python train.py --d_model=512 --experts_per_token=1 --beta2=0.95 --batch_tokens=65536 --seq_len=1536
Below are experts of layer 5 (counted from 0) of a mixture-of-experts language model. Rows are named router (the router's row for the expert), gate (a neuron's input weights, with its number), up (a neuron's input weights, with its number), down (a neuron's output weights, with its number) and show model dimensions 384-447. Each number is 128 + 32 x the weight over its row's rms, rounded and kept within 0 to 255. Numbers have three digits each.
Before each expert's rows: a language model's description of what the expert responds to; "comes after" lists some tokens at least twice as common just before its tokens as in all text. This comes from a sample of Wikipedia text that the model never trained on. Tokens count by the router's weight.

# expert 6
It responds to: Initial capitals and acronyms beginning names (FSA, AVRE, St) and descriptive nouns after articles: Primary, railway, private, civil, musical.
comes after: " the", " a", " The", "The", " an", "'s"
router:185072115167105130165138181097137121097146136186068137181135116106114136109190114093111124111089086150078130115129057105146199151147090162169120071193139102146100187162137105155090055176172173
gate0:138128175091130099154064143156107184172115161140109178188099157100092145113166140147119096086107087117187105120201160097078157109085130145160181147170101132158145084141124099132150160170088163
up0:151148104198164097106160069107109100100143142129184152124079129102065099094096118125098092139135108158125151083123085182227130134177144135172142122075089203095164157138094148151126154081144167
down0:121138116125087128107147157129176140116101125123153163148113175075185163115072208163216119117147115152120127145109157126137140056156164116146165093067129162086243128124165104103185121153122100
gate1:161175113097085095078120127093103143134078146138155204113101145187076142109196124144209113138153121115079186083133078135132093131095116098152169170127164177117163094104139115145157079102125139
up1:144101103088157115108081142160126099103124119074130131105157110095106128154115130091100135070113159092170098146132130153146101176138098125126137140121076150175136175072099213111173128143120150
down1:154147167064101092141082123159170179077162125134098141109109174178163154153132135131088133167128162139126149209155124119118131079115138175178117136112142126130129119119073069159148109126130132
gate2:139117139115099111090139124156101113071076115168143158132200111172122171122154141095096126147135124107125167149123121127216153173182118130112130195162091070075119120146129138150206135207124153
up2:136128059134148119165103094173144130174107179089100151136171149108125171075117161100158102146102131098095137114202147121153196090054132102082061160166096165145127119187110107108180122067102167
down2:140125122131136096121113129123099116118151143158136210128129127110118139088147117140104108124128165087107121078121111138069170183099122184144163153192085159130125154130150152105136180105106117
gate3:107083090074168178182181121145109165157112186167108064138134149148114112119073076094131133104146131136084145101124133128092110083156129175080184153074161152121100127172140177122105134112113139
up3:159142134195069188111028124125129092144055075085087158190133102106116201135149135138177114170114129168123140183129110105133083163118096122121162093130141114131169148073098153163170102077127107
down3:100134150092119142165088132113089115087155121109168102100155144113119102130147132181078110133100065100120153155112131142163128142122122131125156111128084100138103146165188150157120123073097094
gate4:171083139120097115148115118139164145108137173148136123135123137101120086120088114116063157173129173111194155169186094138099158090103163067167099105138127122179079157140164111173070126152159116
up4:086131149104144083109160076103143143130089159101103112120146152133156145082140095113179047129173057116126132045130218174142173124087097166093199153098125128195157075067042106144113174152165126
down4:111132115169097092131158175123169126162110170151102136173181141171086092105112141161109156111148030145159154128186099135089133140064102073120093147132142133118193141108175163120154075184095179
gate5:150098106080130165126162064126138107106160132101131114155102077102118155112155146138085097158144103132145082129113106188121194102123105094057155106142128127071143134117076146145135102129120092
up5:134136071039067149108177163106119127118118138131127106111135150115163160086159117098104071175180086175161137125174120100127107098117148109096167142124198181171162142060099091122112110117107153
down5:099132124183122075040143091081100100080140154139146082091072153130163121202124118138147111122103130131113149145094084058145114080116099097117119135115113149132156105100163101088154146101182118
gate6:155114111145117153135085147062121090093106162105170078121157088137107118069105108128107181123118057120077124161150158154108152089078156123113174156144121190099053156090106116195167129109126168
up6:081154138108122193085092112116132169144099122147158183079080127114093104170124087170081157153102127091153134182143100178139103201112138113150121133170073110069170093083149093108190166106099055
down6:082119132165140066158060114112125157086158080092132132135083115146162116093114121070129155119138108204154134040139132136105107095115122133155123141119145166098104107134151123130133152094094135
gate7:123126130154159085115132138157109108159073178109125080114146185112154194115104166104208151108136182100123155154075141120119129177150071184134112139157157056114108131088134135111101123112105077
up7:166151218091119132127123152134075095116121134158169090082142181110143094097136116094183165073224178148134134145140191113095122051144094153059111181121181079150150119097122128088072127161113120
down7:162119128185108176160180146127135140116194128078131099178124084139115127151088128180130123142060112130161174059152139104154172154149137136045142146128114209088168149137222112150124148111129137
gate8:130190167073132099165153139082124133081169144103125146118100126138167148093201101133146089125148135133115138149078101124080151140075088102109086106177147131144126151139122137128137134098123172
up8:151057126153194090120142147125168089104131123118151135133101140107072113143091166107171120119124107107138120082149116184187088040108136137138161078165091145080128118098105157140161133143118069
down8:124143107164145123158073125224110123124097136150194077139104109175100137094147158159144138180079109146160132174111135068083141071153103114080133129039111183061115088043157102142130113150138119
gate9:098117138170092122180229141125093164205127152135089196052188123178102187102097136113105064142139164197114073142142130136190129094170141146091105093128143123089113153108129190133114121115130081
up9:092149143090108050141073167144138133114172117119078092181087124068153140107133167140155122127122139150107146126074146106137113145106096148109144143087143204177110127144176098135134166115102174
down9:119104126168130116097121130145082128117135096125149140065095136177041121114111143153114141116161075136090117100141128105152173103056103106080098147070050121134127121136162155132109137120091128

# expert 0
It responds to: Pipe tokens opening table rows after line breaks and column header words, such as Name, Title, Votes, FW, Date, Nominated.
comes after: "\n", "|", " K", " S", " N", "k"
router:128173118077189182118142163142142077103115129140114125134145165076131157129198134103098105131114123107121171093126130186106199132171140142082115139127105123143119139096087130102138074098148148
gate0:217106097167103115089173135129125162144145186101158129167123169133138084140124100145111090112105121135165115134136168126088127135141128152152078084146087068114126106090156180160142142155106115
up0:145107096112133123113087100133091151149177157102147076119138120143135073153108117114124153127152152107170105109135136152122087104120149130137117153193134147111172163120120156127110153137132124
down0:098143105113115166126118154122106134140131119152142159192135150065069107153071161144156103111127166082113138135107145104122120089067121053127146119133069116102123114115127176111091048153120086
gate1:148179098127124096150098095083123100183106158119098097148142106167105172186153130124139199108091160179181118125120143103163078169068156110157094135164084156159107119167192135117120121132152168
up1:094135119135101141176107143086102136099135173119125094105114100113114123135194144118123135094180098147170170124190191186127146140141174123140105184087112110140096110072194147146138101126201114
down1:111186176136119157123147101074106150183079140105149157194093143109122155156133174083145091103104144125093143119110086158168133114084154144079144185145117144137152127158148132133154141113067149
gate2:073145105152097129121126111099163120132136182119210134046141124099078097095130080067121154085127117116116148159094131137094143137117151191138113116184196088089113146164164100161127156100149153
up2:055152118159175110195073100144127103178140115171183144158145111088123113145082086080144133086136122110096144172062140113137097133136100164171151148118188189067117106116137069150097160167140101
down2:121088165072140081066168085118133151132107120147127060136125135166170109138138158131127151071100118154146085108151137129106112128119150133049140112100117132097152168145139102137082094146061118
gate3:109100157137089149106070129117091094104123224147171134110116091104135121172136103129141134104115045106097109127139157120126108138128111174134148124097111143085127140098130089131123126180154061
up3:106160033107115087113196067088080093154135129124114140119160147118095160157133121105091126093157190183135185156200124090122114117144182098054103102121126135181109110148139155121184172084159163
down3:126081132139131067196158157089128096112072135123167083135152095177133130135116120139080120178147115129141115141107067119123138117164180120119124135142177146140151132098173118067169121047130129
gate4:072090168163120187073085107104084133140110069171165114146172124142101160072134077118118134140133159118161081178147147157125118125120098086122127156114164078065145119083166121124109177126106126
up4:154128115161104086159103110165187136128145169142168125184141117130153141142134146142123121170072111060083084169142127092137132091128115159152111162104119097116106129065146094121126099195119157
down4:125129132135187213157127086174158103127188152147110168098135135146107157143134092137128125077069147131122143090114095141115073119109123137081151168135111137142078105084119125115082095133105254
gate5:147204121113094133141103134106137118087160177096097111150149141178110118133164159140110104124095198132124128108141087160160159109118120171191219116130119137105140210073130118134141040106105110
up5:139148132125172150090148113101104081126148096197159105138162189108132139127106081115140111161075116170146167156130147097110096112056102112057099102138128158128123078141126151095119139130120136
down5:129121161094068138089076140147113094109131152166079139140139146149155101170134117077110152104125108152110105108115122137210124165087081165171164121109094104131147158124121148132170113108193109
gate6:118136140073064117126120125167143058114171101102123146047163101167089134131171151124120143101158146097113100123109178130111077087083192095130092129138155148131133191170135152070160166086104123
up6:123136120097126099098159155146233069116118158061149116118088141107108098145076089111129141103188133121161084157143140152085084124160189115137152096118117099155112179143152113121209143078100175
down6:029082131096139099145118131143134113055148116160109121200185136088113062131168147141135136096141061122125171112151158144149115150098147143091087153108074118124098165176114187148104114149151117
gate7:109157157199157160083134130129138145071163140147096092078120208129113103110091085172119189090059151121148131137068117137146137107061107169170149126150089143111198130125143122156120083130104123
up7:111186133089111177111145123137130139101139126146075076088107157145104075154135094148169182114070181139153141135113135072189136086084117176149161127133104178101153210121151113138106045131079145
down7:139111059146054144096113162122118194153115133145123111081167114088090141111145106126149138107152148114110174117111134121175144087103118125167156151106118135109135129080077114094109129140152136
gate8:132036128103164113132133118082190129128106171128083125112142083143084104152124102127107101088157129142099219126139120136178099175116169075116093208139138118169053118158126101097117140149180103
up8:113132160175142165085114158176109087141125093181116156100151104193147114104121118118085111114144149118124207088105117062151113182096085074093136183119154097131130085107111159083149179129051145
down8:164173115121086087125145158166181144139143096125121155146119139101171101139126082130142104130093083173169121103085129084124097162154155126113107102165095164138195127115133151125059132166133146
gate9:113097134158193139110104182205159162093149166137121095142139100107109109126093093080128140133141123145152157104111112119128207096077094120126142132149147119144187111099126152196153194151133206
up9:142166132112147082153127114086138134145093161091090087140142143168194124078131154126144098104095166150114176092087106170162091138092141047139088116123079154146094175144173137137121090155110084
down9:117111106119117111164075137116128170136116155122143156100087085156112158123145124162183115097094173157100123115117133151143161134185145112125203151101086124152120126149098123105056157126132137

# expert 7
It responds to: Pipe separators inside numeric table rows between cells like scores or times, plus articles the, a, an, one in prose.
comes after: " ", " of", " in", " 0", " 1", " at"
router:107142161179096128166100125125185055095167147095096073141140124129147168095160063147135112085130118180078133109105091118139150124119103174118105123193080078106126194107106103224110141116136167
gate0:117144102141086141138088090085109144184140148132113096076109106081120144126139118117174153146145154189163104093140145102133115117116164075133093152122134165087187080112129149106139136100126134
up0:121143119100156117140134092106166072149083080196099046111103142193116162111125103118102104121152154156107114103111114154146143098139133128089111175178096119146094121159142090113128090129139132
down0:183133154155104126147130110159154060153106182132140131090108120146105122101116115105135131172163097135135155117145074209093192095183155124152081101105151135113160206140107133112128108156119112
gate1:112105130159113115152100204191168147159147099133131051170108107141166090184119107084141147133164142156135146156188190064137083126091094145181134131153166178200138107164088154104140169126155203
up1:152121143123178150161201104095090123101129127118135144074104146124113151138081150120142096161117138174139088147150101188133131199154157153111117123152108134097088151131190121113043103103127101
down1:131170124104168128142162115088149174198142143147152184179144188126093120097103093136143141113130139141072107169135174114089095104172152093091100117091147146101127117154067141124097094138093142
gate2:195105076109114178146127129108118128100084157122109153106134087119138094141158109136155185134091123187131119069076104138119066158095187070111190110132088082115102138083125122152103095159088159
up2:146179105127118140109177140109170163165188121085122142129114143155102188118110120093085167110081125121128027135127048121136162159097120105132138133183123109111094127149146136106100132145125110
down2:124134135130167117129134152184148143205130147151197092136149133100138090083164160149152095157118126138107119083147146131163088140122138102166166102119138110109093206110180078083100114061091145
gate3:143180193182126161115126092076140119106103166140101094111158139119155121186178113158105110131117129135136117112147112115073122127138121076139197081138123107149130091128137174033112163111127114
up3:131122081070122138081170157098156158164125109164100154171098107094104162134093145078138137113171142104103131134166122116173117173141108169118159148150176083123114053116093104142124126126137140
down3:081106139120116041130139132111161109170111138152175086155097193150101123120142136134099143144079099093170197101164122163161093079112111177154117076169180167152136116064091105138143092154127110
gate4:169100104116124070081088125171123175133105113117058106139117127132077131166122031088138118130053150121101099119152155119149143108131084149063120128187098133134125121098126150193082092075112188
up4:149157097174179136122113115136112129170117105153116142133153140151101164088139144077123114126149112135109104106115146173085122147200117096104177119151079170160128103185090145136165196158088120
down4:174158132121144122094136201102102142130143100149106169116171092168207094138139174123114171099147149169090136150133133147164137120077148116128156132085036110128150170123160160087178173077145095
gate5:103095140155148132141126178094136164102113137189165155146109189108128106109072146134140122110115097103147106098139080149138101109125127133120118117137192120125049115087129082099127151114166177
up5:112130131152105116089095118137130110101107168150196155209131139089138105135138115118188103102199113123162142151158071119110101142140146162158154157149117115138105083131105135102160162112120115
down5:100117098129104065126153094139174167137097095172167146144052117110112169084100136094120131172159125100163148148113153105096128137167163127165152146164161109044118112112155121123133148145182194
gate6:140132115198160106076137146199156111147175129105109107158080136167122126192171105141132163132151113129099172134127063183165120168140143087127133134120089139143108122051153124139139109098121111
up6:129146144120171116176140105127109113140133147166143117105156139075090180157067091130108123123134158169096171148131177156137160122105151082126076123103106150142122137130139157147157115077205120
down6:133116120127146130068115124133163141128109143078137172083124086090190124155122091165132133119087133144134126139124100084168116149109159209124121114108180186112128148127117079136116107201109122
gate7:092100124132126141106125179116155121111121136108164112162090137120130081108132127163125141156183117090149166138141171165159077153120128145096139054151117168148125111133065127155117195179135141
up7:114121084167108094126128152170143132197128123070138144067206120151128131201111059161164099195131117148103137165157179103114094106150131113178135172160081136134172091116128102114177100063139124
down7:123110100208187149163075125112089073128080165085122163144110155110121177131127115135086180170138162150131138170109092125064170113123107144159122094158180109156131181108112129106106175139153087
gate8:094114107113142089101116136120090084158108144107116123194138074200106108125060148119155147135114149077102118071138100084127137132160180165188119102118091168110154190194111129101105047144128149
up8:130145144144162145068171153100085100125135118140140138169154172159156126094095154119148129163155142119196181167109209072130116115085165088118179127151130112121134138118099148082198084146089176
down8:127091138078129121057099112134138130159124073131159131151113140112113103136108128163123124144192116106122172135111189143103085092126188085125149082157139131155165143148219162128185142143102136
gate9:136127118066164128112097191160134146111137154126091168100118117083153160105119114182152154181103115060155156148151063110122135101139120156111127104168089149108108138114089131120067069185153090
up9:150148156114081126151156122120135171172124197079118169168150148134134121078154133090070132110138141129137163144097151102112069122116160099109065056114097146118196114187164197186130202106167125
down9:176136128121060158078115127120126122171172150139143125143122115102109119156158168105175080128135112145120081157110166173082168101097214121122189123128143118083106201150138112116146141121143109